{
  "n_experts": 128,
  "d_expert": 96,
  "router_bias": true,
  "n_kv_head": 5,
  "tie_embeddings": true,
  "init_std_qkv": 0.0209,
  "init_std_o": 0.00521,
  "init_std_up": 0.0209,
  "grad_clip": 0.5,
  "warmup_steps": 204
}
Below are experts of layer 3 (counted from 0) of a mixture-of-experts language model. Rows are named router (the router's row for the expert), up (a neuron's input weights, with its number) and show model dimensions 0-111. Each number is 128 + 32 x the weight over its row's rms, rounded and kept within 0 to 255. Numbers have three digits each.
After each expert's rows: a language model's description of what the expert responds to. This comes from a sample of Wikipedia text that the model never trained on.

# expert 4
router:130116114113101065151089160149181161100080172116062082204107101151101139149112075123128151113159128099135156096096099163134167135100065164055139099156101143076134118181165124177140115189158159158171101137125170166167087084156144111102134117145165071161122170155112149186103144074129170168128117167150111215090123104092173150100111150138
up0:139125107182184161104107157110167184143123145126107061136133094066153100098197179152108087085152110133161144070171136175110120128129089108155124135130117150111150129136084119139154083116093096109147142158153109176153104141112137155133083176191118112162097095106158148155142152165126255205116116164140129134117133108098055122172123060097
up1:090134104168158123144049255166107211112085108103084071184132084132127105152169176134137077132136129087131147116111123095111139080069114169125147113129105170116133110159086069140133086145125138102139128107136143118123100066187163094118152173157151122152170087123136158154096175133091183147146140116122136157094094116141087202140082154106
up2:080122168107138108127135148061098133097131114153167189145140114164062066162195124154097131068166168207118089129120130096106141168145116135104159143167173113074135182144161167153160113117139201094114103125117128144100150104085107094096118063181122113104212058173102126117102174100149130104085087216102148127111086134192162150148162138133
up3:177099127082134166172138138142127125132103138120131120156145102120182140160161045120099129046179136078163133108119145080107142097148104133133121108090095113140130122140138113136142141144118136132049081054093155145121149052130166088122086171167194138162211085126057109134103179089146162143126079127141079169102151148147192159087066139178
up4:170149142127072066186120094197165101100183148164189062147166084140092166105117138157163137152125140143108132095144132144072185045106102189107170101125129120097112064156101070150155088149117099126123119061142126110144097138153087106103179174077128089074146152135136142147039153113066132117123071135079055130133156106150081116074134124183
up5:101133093115135141153111129167121141109113120139098134178130124102131070155097077130177157089178136151204089133084120115097120142171096149097143046149083158131112152135139079146109122148172146142088144157144108155133083115149078134132108129125233104189141067159093143126156089080154148139145145163082155180129089130073118126076116093102
up6:163075100123157113171095201124174116098134139123139097123131091156116133081140133177137153088160151072126144108103152140121167091121070127110174156123168154121175085103141088131147107156125125128079152112120137163111136102159124168071157125157173089126137092100116172182091161126109175138069117137108140131042084060131135183152179126124
up7:160156107129170166125110156070174127093167126142195148145088077071093152128119095200115179110119137069147157107159142140095145107097140142163149156189142115162077100099136158102145133174120103090117133068134113190123095100133093161131133104186127143120133084116099126127142134090096171157105091059146154189113142148173189100133130101146
What it handles: Table pipes and cell-initial name pieces in results tables, plus clause-introducing that, who, which, what, how after verbs like agreed.

# expert 10
router:113044148154106071177077158119148131078147143114136115150103071100080083109140124155151117070168168139147136109109115146078179121112103165126162138091141144086143139160132124135145107200149178181112120133143143148140101112132073095081124134111135134099145105202167201141106149058159159151106089148067092130106102099099170101085134099165
up3:115103143132123126135086165166185149100158149130118103175131155156106126175133134160127083152121094072099164142146154128070130151087122173088138087114113212107164132158172121159127098193162169075115125094087114115134079153201130166178179131177128112167107127076123141209127142120152206178126085096093121131105164084068090154161118144129
up4:165133149103174180103173120086133115119130112083086136155139114112117129138128119071125116163114167104128098132120164101216125092109134123109132074170175112065137120146186108163129146120138094175171164127157152138133089123151168154053074154118155126150049155119129120148120124186178096125181148109203115089124189116178159127083125127140
up5:142188128108041159146136101121175111124143123153189093121093157067139133178136106181108192129165196141178156092146134153136115168058126153065120181162087175134090161081133133100156112149091085081151095097159145124122127127134168119163148118128136096099185150117085129113156169165111139131065114136135174175133164109103138129144103106164
up6:123124092110137129138129132103131155155115180160191109148099131192104116103142113186159148117166112134116099120120150123036127110176108135092149128172114122116158106103089141127127142154143122131100130121162185132138033077156137100146111150145198115146124119165098152128105171113138168167102116136075118142110125111140134193175101101093
up7:092104146146127127104067126189130156076070142082210138159154132154092115089148175209089071148171134124137150098139145076093150166174121181106128080110117206068193127133167077130117127130165161092117168109074124116111178138129132134158088101121114083175117162169141161116047146104209153114117147091097151109118076104119101139028093122169
up8:131143081134187101138135111151126163117102175127165116133081142136149166125137141149164170168100105110103136124110110081091111162068113111093143138125079083161129127203119163173124090110125123141111124115109162105117095128166191049209123162112131066091169156117102133131079171121101137128141100153051127120099160119174117139169063135111
up9:134127131119107107090080130121118155099117104134166135132124101157095120107123152138183146100079162118111156099132082217112146156082127082143110110086128135082074138189108172067134102108139182164078129144129123171163082131106098124139128104101147084099213096141161128152080142130138107137144142150078117115128085111063137142158114103142
up10:131101155087155099181102127167163105151150174106135147132080059126113122119098099147098171153193123095120174127110149082167146090105111131039131111219110132115161077108170099159114057178164133145165142088094154131125145084097126125113105099133164125117108139157104091118120187134198193117151075102191170183086182131117139170121133170109
What it handles: Commas closing an introductory phrase or list item, such as As of 2025, or other races, plus clause openers that, when, where, which.

# expert 53
router:148121102124135121214093160176164145119108143151087146158155117146096120090134133124110099079181163107144142091087130138140110091127080133107144078168055148143116105103121095165204045180140154141117103074152162139149102078121115131130168053162127142183172110134104154122101151112112195188128098169104158163106093106112095147136084070132
up1:168123143133119108116116096112155146152165093179106073114166186155093118116121125160097066142143156151108083084147136099131109131123114116145132108146156146116108083159144078176110161121054130082138126005120138151115150126128125150128097094191083154148073104106123110177121146088110155149090124108089089143116194118141140117117119087179
up2:051131063161128169161144114210189130075173124158127137099116148109104123117046132170119196137089170129147155148144129106160114128146124136081131123112077185129127138115152145103124151106173155096055114118125121149136128076108129128112096151143139087105098133211117135133150190089154172180105147120151116114144084109161114160111106175121
up3:097128065110158122170132150146148112155134132083140124144089078170177166186135116095128171113158149114106216131079131065140131121080139120068106090153122134131123179099116153053122125121202138155144128174155134121162132098116190067122117091108160165129173170099139085115138113168138138137138164149188132169130136135108172158144172127089
up4:167080132108124119145140145096134092103175098108119107166166135056147096181130078133140136216165024151099122128106101151087095140095126175071167188104134131125108093111142085164125116115136110202118118120171146175151118126114126149118134149108183149126208136129187098115109082049070099094206117128095099199097120120201151106083132092119
up5:119109095158116168185149144165149105035144128032136096145102122137131091194103185132079217147194085096159125103139125104148074132133121104126104171098135163147155144135150113126141118153122194222111169140108160172126131132154188158118129150118114132133113049166146102126104124143137122091123142129095135141130182129161143132104151156119
up6:229131113151126055125145120095166118132176093171147124134143153131047155088063123114118118099149113126123142113099105111115117104114134076104138195139138165136144149108149168108077124083168147122055108118129089162106113129161138158071104058128164167159139131143223149172170097141061121134092136134056112144119081113167176114088125067141
up7:066102148141158159095110115112125109102128105162088105100139153118079060174116079186099131164185144133166173122120115111162175158095097188087108092152118092116123212144142133156125195144110187144091139112125127140138116074110163133166158107132152144129164080157122123134153162099119137100171093157129121098107123106079096127114160090105
up8:196109117201078116141135130182136108108122102141079119134118118112081107139047102173177190070172130080116098069141166172032131104151104120093147199125139121143165119158125098148152171142096111098133118065201161146156097090135147096159093152181148099122111111061093113164120132103124115155133121088106133149107103087166179178158164163119
What it handles: Line breaks and = signs around article titles, the start of lead sentences, and words like (born, American, politician.

# expert 51
router:168077135188130123114078167129115155080078145125142128146129134099095134155147129134141129133165127146143137116086112173116146153139110205055156115158080152097202149147137140183149105128149148138126087109126176133151068108113073130097142143131171080160157125136097148145120168053122170190135088157071159134071108111155151150154121078125
up3:150196138089144152149143172072108113134135120111142159137120114127089133152136158101152093119130126124120107128117180135163130139126124061157126121119116112091121031130136109125126112123105147134078136113153147111118110114172094172116035143087131180054157142147155136171156097109117191152148142182089080132091156097139128116092132123106
up4:173097126166154131145128136190156131109094153117100092154142118122102168148122092152094134135139158057194133087125082136132112175114100092122209124190090153151103160140129074175162101130122136147130098169154154136130098136099168135174154087182216104179115084156113169122111140089166113200118124135099121133110073142085158180151152076134
up5:163137061094091141128152102120200117153150118116043109070164134145164116067177110152135122111168140134157137146123131117157119143098125147189097156092097158090132102138167074173179143135143113135210178027135159130137145123137141177040076176140111175168091166149176127132113101124171112108086118110167077155177147137128118110095117138198
up6:160113129217077125120106087180199094112118140169125085080130169073087126098181130190108123125156163168158135116114114161101098109165129146179145149124109175141134159128154149107126121138093110099137161142169138098131128156152144136186140153118151120147093101084153136134095118097128099137145127094076116157143140094134110105067098055154
up7:239096136119131142161139128107153119078090172183101156104162183100124229137175154103165095129137124112127123123068094086132114115095106105126088146085098181122166154135104137164155132149134193122113137128161106173122137173146151201094098139140136033127181126125069125174181117138120121113152069094092119143122104112163081124130105141169
up8:141105074131096140143103120172147148148050132092163088161174110138164176134158058118180059064091140081133172134137098187184126109157106133155153138144128138163085131111103179118147121141114116076114150217151068107132121091099187105172147170163185132161133136077108142132116131085120121130119142075140147134153100150074108122109125141131
up9:054111120133165155133142131156110152100116186178174189144163112134101165150094118144104156122132173156098127111126143098081098093115108134097125133162137118137154115114165077170184132145084156163081116136114099124115143126094166101149092065176140090112207184136111146139134198104144100108087167140144095151159138100179152134149089124126
up10:109134149105132127129112099122107140095074172113181184146121115134092124069093163154171118143159172159130133103130111144124122155136127105121133096135155120130107101165059134133110141123111167173055149154151114112130133129139113092188184123117075166112213111201088144093119137086102106179156077238063127128149134139096162110146079115070
What it handles: Prepositions opening a phrase after a comma or such/well, chiefly with, as, of, including, among, like, between.

# expert 44
router:144125154191123120150076136123133135091101148158107136187104111106126113138153086132126128081169132082145159095113100149079170182098071193116167102182123182093114119184159148141141094186168127140107089110138151155163088088136050108119168146108168099138171057127065160177099175091092143166131094141077194141062134122087134158137142111147
up0:094120037121096118196087141116139131128166184126100053234157134079111151089137155128120118084124138098094150113095107148122114073156084173114154118150156104152128114131155110156100115142173165169102122112091107112120105109172182081112098087149127156170115096171119146103159124068082152131114093158160140129133125133124146129147133136116
up1:151093089108122169149131118093077140105089145133173122103103094099180081133103146119137159115129192117139127130130116101111172115101101167088145083140149101163137131150117096154192106104129169173133070082115087125090114139137180078155151081137140159095096121163143149105095090126094153149116094192113107130110087166164149139189134141123
up2:149122099143179123161056139129149145116101104150189154213140080125112098145146102168137133158171178123123149114131096174122175105141105081151145142141102077131116111105137140127131111149160153130146131133080129164130104092121175080120076138130132062121106056153101126097121135109109144166132120178087179132116075116168104126186141038154
up3:093115147085104146152119169159168118058093149179127081147104079128145097154149185197147058125156122168167104060088106103093103134139109194104138117125125166096118119141146088152131096150134113128156139102115166173136127147178148120130165121155161153132202131174143136113117135075133122131112135120108100148138118103113102138104109079141
up4:131121163187153156096049140151196126133179133119120107133142089167089103133027020139125074164143109121187098105168135172087141125141125158114190133161121212127123143185185068117116117130139108169132107153095118201130100079170155141141170129107152162150124067123144136143111145092104137179181123117141112119142083100085122129152134143124
up5:188128110158024139120119126103155135174124139123135071122103110146114139137098109098150122083109152059113113106175087164133130100098119137129157168072100177132164125198166109166101138120127119126183150130183162135157112081077113188084110086112119129102161128105175134142138177139175110174098153090086156116101072121105191145092109110168
up6:149136047123150119104125124120134145169124128106180087152103113180073074176133124126133179095156142068168148138156099171133155126085113143093104121206099122160134124121087045144133111165091076125146129121139116143145061108126149143192088147167146153154104125070099138117132126125102134167104164093204161151131155140082127148112100071080
up7:097138134136112103150163159121112151138017167134151145176163058156094118043127115131134076117149139192118167136069129107110169133163084120154112119130132122095136111196098096156128132136111153194135146099136165134155136110113046124125174131090120082121078107170077146120161156098130097151147080110146127118101090101125079157115101171191
What it handles: Opening quote marks and the first letter fused to them, as in "F, "The, (", starting quoted reviews or titles.

# expert 30
router:145078141112077105220069162119198132062116129103102151148132074079086089133129115153121123084149160126149193102086112161139133090096110123080149144170124156088159154163161116112153059181164128156111097107177111152145104089121133103056103126126202133138125115168159189140103140060164134139075101123094128125081073112123177143127131079150
up3:151051113101084156128167187153206161141103183122088122139113108218113146106076143153162120098091113089145094133100167134070116088046117206053185137153102143115143123104103115059150103103161091091161138052133130127145116096125163149135114069149083109162108113131117119184089149123138147150076138099120165110124137092073144179123137142103
up4:114231121138176066047135154103086173179094140093147101128155147206147117123107124161045152244134156107124069130110142114167126154120104131079130085083103123086124146155098104142125125159174147079136127132131151148155138124128124184081146121143089108124089201115115097126081120149106121123175180160132162116147192146148104162084073156169
up5:203105149089091160127203186189160104128149111146105101152143177153077150098086141136110097091150078186157111136078111111134130097104138099123092145068121134044194116155131116127110168139129177179147133116186165123124133139140141141073066120102148106113155122060154107145126146166125076149154126065149048106126078073129139115130155181188
up6:197115137197041113084027108097167114119128156067171092158110145139051111138131076150142119164117174136134100103137113085143144144112131163057133156140125178130174151122156140186157129117099065098150120133128152132147129109158126130149099132071177138174107094135114176102145113075145136117207113119124161116109165110126161106167121139142
up7:211132121171165182144160099059095108114040145134069178095146180090153119146136071141146132134139170093136164104123113175155138180105139133173154090090090193125103117173131086161146106122169151154082105151189139153122147105147117135087163119176147122109171151118103131106142091117161073144151117128110145140102100135130159120174155112124
up8:147070087079110135126171127106134168139094137146109160087141120050179129067087132174118181044167103114108137123151139209131146143089127141155156105113116117114126134170174077108111138159098174130122148154175158130109140145092097180121129150135107127177153220133132147083115146155165224120123131095129177089076109125110072189101109172137
up9:132107114113152121146093109151163142124142147122197148119166188183139160108087122126147180063093083121124166108162159154158124127132121142149163153112145182132133139143088101059116081168064145150073123112138116147103130067149134159098122159157202135174168112069128167109100169087152149117126067084067115137093125106150102141174108108100
up10:112109120214158117147132111112111140099096177153137114162138160103145105156124084096143116164140059171078140125138124126135174147161125184095147121129081159149090105097135129184120061169169146108049099123095148099157130109123057126179182104149182183153135103143117115122169135000147120116196110133136165163111138125072173127176122127154
What it handles: Commas and semicolons that close a clause or list item, often fused to a word, such as Federation;, series;, sign,.

# expert 29
router:100117101111046102205110139112178146114096137165103104134121080097162108080127119124134150103203177074163161073103102152104123114110071135138133106141137151089105121155126111099155122132119219192126107126151133143169127089145130162103128103108140142099116133152155149153104178099131161162038104192136068162098134112096138125113100118155
up0:097161109156145106113125130129147202119170168181140124128138155104050172131160154091141083079165163136163161108132116179147105079157130096124116125140107121101128116150115094101179146106143136108151142111114136128109101117133115125029144101171135132125150149132172127206142119157118132165067144139117109096102100113124097151096152055112
up1:124131054105063135105111124160129169123149110163089074148095083141147088098035132143107174148161193101176130152141156158162146134111104136103130105137092089133133134101116130096160164095131148170163129124149121139156125136115074117166076176102168121126094178159110092116110089110153126135141098117174127128151163150165099154123166143103
up2:112113104108116095126125158171132176091098133133141164159074103137081063175149139153096148180170090105151109133127142149132108073118118194087112082109104103084164140115147108089156146131151161181075159112194139184111075099168101085073086082126208115126119138149114114170140102096116151111152140154122126127123054125164127145127174152136
up3:094094088080122119154167125106131129087155110146071108137176127101162088073110142142141148113146156117145144107069091143121179146064107171114165064165156137128120147135175087095106162131088165143109048133149191155190080104100097121176171124095142203141129129106186133113155121144133167173138102135113128115131033128137100145169122115131
up4:163104111152107098117102165125168146152168135145163173156100151133107135155174168167206111094082087097142138094090130183113091076127128131077160157142089127159164101132180113098161130150187092135110136112127114138139077119131134118089171102143130143078115150141141154180131109135130225148059145107105080177111058102125112159096135100137
up5:177108128095139165140123175133195166114087136108082155192141114050138095088133160101142150132124152093156124136120113166145097079134122087140120162129125192042122078098134100121217146126100092120122174109148117125117137127099138123078119107125218071162115120124114128145105141144156127127086148110074147141102105118181116178161071140147
up6:063136108197067135103090152147114208186050116157194107131108117207162158162097165167150120095120113125138188137129089144146100151161133112137123104180133115114144119066116105132145124148137132172158172200085137136140077152095082112135172132151117150161093054090098136198119093093119089134087140128103125135130116117157137124157149112114
up7:168123131131080152129093203166122116099111126114132122125115051082148090125121133126149221162123148089100129130096150123155144087065120179145156096112071109103123125081181111161123082112143177118174160097168157188096103129126086164097068126113146118133105175072160163134064119084181138126132135111188079188130089116136106110134076107136
What it handles: Infobox labels like Website:, Area, navigation arrows ←, pipes in Turnout and match rows, and relative words which, that.

# expert 14
router:153127109108102019150095153149144178096087169151060109173109047162108101115132094119150122112145177130127146101068109168129155129101074149101121105136094125073100137192133133149147105177155195152146097131156135142164058078129083115101116102134152076118188170132115149179100173116126115151132121157156087163058119108100143152130098114146
up0:078140150131176177205078111139097130081134130104107106097099078114114054051177168112085142113141147163129200096105147127110113083207092151150096056132138116164109165148128130145159099122124158122119131165179124158127133130112098116139136135155124133179132166159041137082155174116126133150119126202141074086142173107108105156128114086110
up1:198114166199116115131131141137095102157140085169186184084164159101103133128165097113216085087141098154136105105177168180136136029173113104132138168130075147177148100107067149138142066095140121121127114171105128142093086146173104097147132131133152185073147158113142152177158117088074150095150115177056099084090119130078101122159127135084
up2:061130080137145100162104221193183197101170134203088125165166027077097082133147155115159134069155138125139150089143142096110120074149075137095135122094121136152127108177152105106151082166117107117100126127097108177121092100133113123097145095144100095178123134172166135141108163083096146143107061142129150140122118130098144145121091079154
up3:184117066157154065167120197157082137107132114142082086204153139104091104117088129067103141107138216097091147131190127134141149102109110103164159121130136150128160088141164115105136141131108150105140087097117192164125116079120064157114116149147118128100068158090152142139111091161129174148171094149107085153073089110145035158164118148158
up4:139135134123091144136111120137063141147131128145156129166133107073084119159122158134114154119149155109180097087156132132160147122080111195147139118142138159129111112130161128097116093169163084108071097106165149117134102087145136173131108095159125141148177162105141130135128164070099120131149089130102134142125176144123119102109134109143
up5:106049101132137173137080169187122121104096190150150142133144152109077113130174096058124071121174134161143169139145132123137116122197101154176139158160104130116106087109151118122153147153127150144140098185107093188142119050107104132050163182124201117130123139080060132120122144098201103139164092128085165119108112064176133112081098106138
up6:074160081150192110149102127100116174121131102190125127123172139118154028102160139111201150164142141133119162108149149149123127165124098124142145086178143155076105135122093132116197129142111175080071127116102114134105091092186162123121131165137143130156065072110140151163123118136104089148066103153121110166104149129126143121128098116162
up7:132134105102169083149140166147143149104112117133084191134132063180128073107139147108145137115153178120146140102128122137133134126120085094117133152152121131124136121169115118100132133126142104180091117099163140167128139114130120147062077147130179029066096145158168137159054161094121132194099115152171114124101172120156065171143104174154
What it handles: Common nouns like time, year, season and wh-words (what, when, how), plus Win/Loss cells in sports result tables.

# expert 24
router:132108133171116136175072183133138177087131174124144111143167100098138123115132097141150127115138140155188197121088109152142152124148102122113146132093096144095132104137152136155197063155142099168134092112165135163155128083115113130094128135122165120141121125151093189150063133062157147112114049157077119149124129105095127153115093120198
up0:141144098176097150112141132172105109146128100204115198146126152183110209156075219139146141044100122125128084120112111111122123145122127105125147141148124157142150056134091119110069079122168126168149110118093110180124125174124124168139113071160107131132101161138127161124164177088120200126128207153143079125117117125111121136190131132134
up1:125134141044173147167108096131116093091118154076136164115174117072127132070080169131181118174155077117102153094130130126116124117163119125093167118147117164138127158192129120109068098131145158151122065123172131170118147127132120123110129038160172169154183171142104116091164173142208100144162120131102137131145123121095119127134127107123
up2:132145192121127145127114113133121143113129134145134094094149160122120053101153125205090078138143154136081145102109135170150130119116119176108110113137162109107116187142123127101111088108128138144099110033151084149135148121143095133167101156129102116084215154129169139182117141146106124149111086168051102087093176102106102109071105065196
up3:151138116109146104104127162153087152131149141096110114140190081139087143207087089149088116112161165124157134143133119115167177181138116117109142069122101136049088194127153124138173135155195184157143130111089172148129112038135111067058121091120179079162168092121089070112204102077148081113179129161118130137116084111185235153108122123134
up4:170125131154178116156113096158091139065085146108195092148175128077138124106170131126151094134141104100148152142167142138112145125116111166115147111168108126162132134168140114122122156159151167200089135159124112129135113135180115108182176143105127110125121112187039197106124124117089121164135144147051119114123165129192165152117140103023
up5:153161051071170114160119118186131166156071122139080132172160089183143106045123114171122115106155150117168178106159143170122121094172097163139125081113180108144122157116045141137176114143137157155093076123169124131131160104142128140092196147159099086150165173172159199105111138125136111140128137156148129138156136116089124149094123114161
up6:099150124114065172106118171156228114155132094146144131112128127196160178171043176113097099151118141107176121116174156132124129036067139117150124143119132151081150086129185062146142102105133108116185167093126143139132114143125141173059072099130166196115084164064152084172164141148167155120143211113203052123122136125106143119144096176145
up7:114126105160117112165141126135139118163154133179109155130091178145116123105101191107169086096112113124152099135148091145131116140173139081078106118114098114107127048123125115088136113099188120147093161123125086161139118146120141159105111008129083167178107123131119117100190154153148184097082123175157056101106115103102143118159098150188
What it handles: Sentence-final periods and initials in personal or species names, as in Edwin C. Johnson, H. echazui, and 1975.

# expert 13
router:123123156141116066164071180145165168136062148148126140156135098180141115134099119098125125131182155071154171089108105183067151150110050153097149083126092141064104136188153098139182096142215206162106115114158147121150074070104114162108097157167148104177172184134105161160081178118149135133127134157128071183079128120104139171086114116148
up0:120075078141116126152066174156091167091149154128134134152112062102090121118092094159160121096170154118115155064139138146107130056126056204085152164136099150106169104167141125119142072164154119121125078128109181181136138080144087095113159078130151160094154163132153155162066145082164129115107113163149078148134105113112096163103081143125
up1:077145087093121158107145150154119117142132135119124113093116110126161042117158140069063152120156096169118139152102118134133108066162119164155092098169111126116121106118169099111170131144172100172174122102190141146109117149084103106126115067135150146131111128113147141117127109118172124147079131200166089050105051104154142109148115165182
up2:127091129134110118141085151144120153116090161123130119162134120106094111121113151152131125066163131132151174098133105168124150108153068129091168151165075146144150110158182089115179109156136107144134124108147137138173090089130118144135122066182206114159121083119074158167068185064158112168109097153134143163114063073142141173145121128162
up3:101122156091152115107137132161101088124085079157176142137053073123149101088055180138169149147164148126121105125082164143040117152070122147095151077121133129116116124149131064123127107123125140123090094128131181137136112157115118112139051096066099165133131106172177117111072168143094127175146124114127116091108105107163142115190131098076
up4:129105107124133117174083114184142092130131164158222071178144094135100120105096164130163101167176135163100164103136128148136159137110128132117152142153111134160118139165137142103147117132182121193137086117109119119123117108127085098167117070117124096138165123152160200139112195110126168145120109189108173133118150099127135128132080151180
up5:117067110176154139124040138156179195067103107131150144128080138088149092133147209111190067144135099146109144116160163082161087145054116101161152174153104143117122035111184127123205062118115080178161089108186146149137127169176163098115121076118130147144138078110122147194152094101096150140096100100106114148083126161131089130134109145164
up6:084064132198144125222122143176133073050084132146130206159121134086151120134162184113097125085120109161147152137100109120147103142108138177112157155116142165163185154145124141168152068180152146155042152155118116105118093097126177071139119130124137107130223088139091146165113129060118166127127123127039140181102111166168100125183161118102
up7:108127036070099166142155133117166144116133121203089116137117090141131106132095132104118118111144113179139128093117113097089130142124084132139131145159192136152141105132145183136120148109105140127132140119078126161133039116162075187145085125141145112113129176101130126138170135125099212154116132206144110112152077132084107118133076136145
What it handles: Day numbers in dates such as 12, and 19, plus time, year, Week and month names; also place-name pieces like Wales, Paraguay.

# expert 9
router:154127104173139092140094154143135162123033156136086126179114120157130146145103113105173124102141140048148182093125089159112148127059072169072130062142098158088142126150170114143147089171202126121181108091173114162155082090133105199110161100168171114150149175127079129200107176064136147159167143159138097204081118099133118154120114115137
up0:166089080114092140125122154172163125142129118142109111091157108144080184132143149222128141129126168142138111123118151122141163080151118179122201187167128209129136120141153090120113149162106132154070087134130084144104148145137057105135119156118137173136086113135114192115125163136138153122146127112129085124115152080121098171164152110100
up1:100138101127148104135051139102158153162195198087147128165124105109117122093128156133105139089147112127181103081145105212101126150140089118091168097093072190131134101121115111103133089135141107055054110098102175170194098094182109176090154074126123131155135120161128150117159148083169194186145099087101135159133099144070108165126119073145
up2:074143098104150123186131132127161130131145222144142067070112068123140122090143163162093112118153189125121114127105141132080148141148123220129101071127152101152077174101160098091113123131123116143135123087087113161107107134086100151148147123153099168176127098195134177096098169134170129149104097207141149047138088159130096150113093095132
up3:152139114109110114152082163117105152092172142103095122121126063087087084111147115133166137089146181193132139119122162167074146101158078103142196078169127161112099144142114087099164130148166126125129082091120184147150102091116077130106145113125185081144186117154092166118097197102154119207118082167064159082139157127114115176066075116166
up4:132149146122170136183145141100118141112109212137131095153173104096129150130201128127142079141122208096098196105094148077135143149173115164111163136105101145125042098108079062158131106109166148128121092154139112119124154076156103089129102183145153153119133121114078150171025150155150081142137141128112152179142165101159124172114036079161
up5:100172084154090142125110102102161136163079095158137145125151161112155141082079172132086052115116097160152145137114123145134137119071100152116135048128113171164105181156125146118125138116123145167106088087157147111119059140174177159129140122151102159140149118104116141114141126100078198148108122188072101075086141136083120143123136116079
up6:192122117127110129171077133114175141072110154131110122151149146150083098068110116154124106127135149083138117072136127160151146119068098194078188154140125185128107121110162090133076085188128129145172098134179165145170111107189117164092091088095113093083141143147152184189132127054185142151140128116070123132135126103135101118099091093150
up7:093104143154077196136086164093127125057135130088162143129091096063136118164156146116161141091179139122158112104088120134104131100165089171113127122148129133136173085166150117120186115130167118121098158094171138209130041108151038126110107108115116125119140200105090112161129126123153190149045102131078102112089110140145125135165118123135
What it handles: Pipe separators, blank cells and words inside table rows, plus men's first names such as David, George, Franklin, and initials like W.

# expert 35
router:181133046142133080183104161136135164133056157156103120188175113110120144104124078137106111101144131134159144114089118135113151109082080152066133083201057155113140075125136083185178089130147155104132141078172188132160117076123117185123088101132185101200140102148116163113119156103092133150132117155109166207103126113114098190139134071174
up0:148084129151126177130093197102144104121098129071131156189130115102177121199140177142141146090172130148101136067102135153058144098120112147097142151151156119131176107132168148147175108097172115110116100073140188128157133115131058158124149105123144173139182153083083135142085145147123127144094143156044149103089087108146162161162128081134
up1:167115106138074136159104130101132155109094101141089142168147112077118096091151121113181119069183132130112119110133116167066124114171116122193176130096124122170152088130121171089119111162139112127101089153085077182134097117159065217131117185088092109130133166103119129166121131131040161209095110111076140110109135171136104145094129053128
up2:125123103119104145107134169165137163171146146086130137114126169151173122113149164120134105147134078086166103125142153112080079140200137155148144107167105114130216045128201166116122105157119138142133194102063135121120148164113186104110145147185084135157146094115105100140053129140091107107073126112068157153114163107116147142099131138187
up3:134130091156065095123144120121100172157144084146117154151133145027070096097142144174128166084179174142147144102117107116130105106108104138141131106138075184093123113203120111144187105147091208194046159073168121115131124109164062172111092156117157154110148168144158163158126122094107120104116081075131100125125128095104127147072117099114
up4:124128076154124148107097146123184123146148086177093185150143113158147161173148106192175075092182144108138119080123136162122087100082106129087187201145053126142189071153125115166174101147133084127092108132116070157143119125178080098186086182137132146101099085125116146155109146083125148135133143072154118206110098117110165174155142125144
up5:092117137110131140150177124125137113114065078114143119140182175096140111090154149141131133160147098111124094129095127133085158152094143165139167113119144210115152155095068086184125158116155162131114132068131161128126146099125090147176091105058160181160158120159157148124108121126119149153140136181115121114110106127136128135067097097134
up6:102096091143128078207137173102066135103081121148136168144118112133118096127054130085147132141107101114141115136088129099129125165105121149109151098093108141101162155103124152167109129118175145140156128102113182144141111110134089141131155132101175102159128068159084151116080151178120115117154101155050154194113099122177156156145130101091
up7:191175098125149135067116105127098117156125102153113144149143147162096139092075095145109161129178105107177096120190138188096188085157105086101138137147136114159171151157120101128139136179101132111083109130147144139145122122163124187156110088201114140136133207101167168117161133118145131127096149137156119156132125112057142126153129138143
What it handles: Prepositions and articles like at, in, the opening sports event descriptions ("tournament at the"), plus title = signs.

# expert 8
router:142046161174104094189067156156176151072139138122129131161114092081065112110129146135141118042146135149143137114110124136077142104104113158089130150143112175115166123122138068136145082171155136129140129092143118142153104108106107126062126118131174123155132106164159203180130141051176161149114090128076115121101112098102189166108145090161
up3:165087152113198163129190109098143074107127131120089170090162161092138151125149059043189073127095124091132108144155138111139129116103129137154158152132137137107072049164097130176140090169086111132116137158148155144131099131144132092102144207136112161054122131181144080102147126124141132121153089123174106120118134139100103112158126146120
up4:149120160187167126166105127133114146149083151172131156139152153123048163141148121156221159178160078158126119098179152129091110149132114163122127157157046190121103119191124151145116104205092139132079184159120174141127097143182123132172117135106190134158098090164107140160144200076142136114162119155099161152128148143112118133102103066105
up5:157200072173139112037140102069179196167103133179076191145170140200169142087125135118116123204171101094116150154121126159113128138168105121153065066119109101089118090156132143158120145112115115167069143160111154135115153114128102164145141135124133126153142173126075048117114143128111125110175169133196188166120159133104127123133069131169
up6:134172119129053096108048127072084137152114115114142094110126074126089091091094162158193137133131196143115125104100079149148127136095118127127054153058136116120058133111138163038127114130120183162089119132133140156152139127134136124118169110126116124033191129192142104126128120100132105117103102145107141120148121125142135117081129100139
up7:175198046151139087052145104098164195170069125177103210139168156199132151093112136090149135205143130079146112136134154137126130157155108121162095045124131114084140084144127139136096164122137120174077166133136137152090151119139127176155135119143130095116149189092081079113111155132108151123162208099173177188126125127130116140137096133162
up8:150210054161189127093152127091132224165089099215099156110128136146119130092116176110148176164149153090134135116153132143144158164108108114159071041153135164113151066113136137109097146120136134162088157133150151143113116109123106167159114086120128112088183174099100113123105152178147176108087195126148139135090159105109128147122117148144
up9:233100146169097117098114112181124192162129090165175127125110160131119126201122072143044121161142117120089115134078142161147130128152126156059135135204101175112107147103107113108124109155161138134130111094137109149117116125127110188155072171146173067139154127075118119180129134150105099139136134069113093141102116112196172137135099140172
up10:110150038151144176180116145120089134104117111086121136188143085142175110103106138055196135115123116144147154122179097119180150163150129157106154143167168112147169103125132121104170116124207122114091083129129115119138104144146086113095154122130096112110166153176126132137127161141191171140067112077137111121112097149169109143178144147126
What it handles: Commas, often fused to the word's last letters, ending names, places, or list items, such as "Smith," "Bosnia and Herzegovina," "issues,".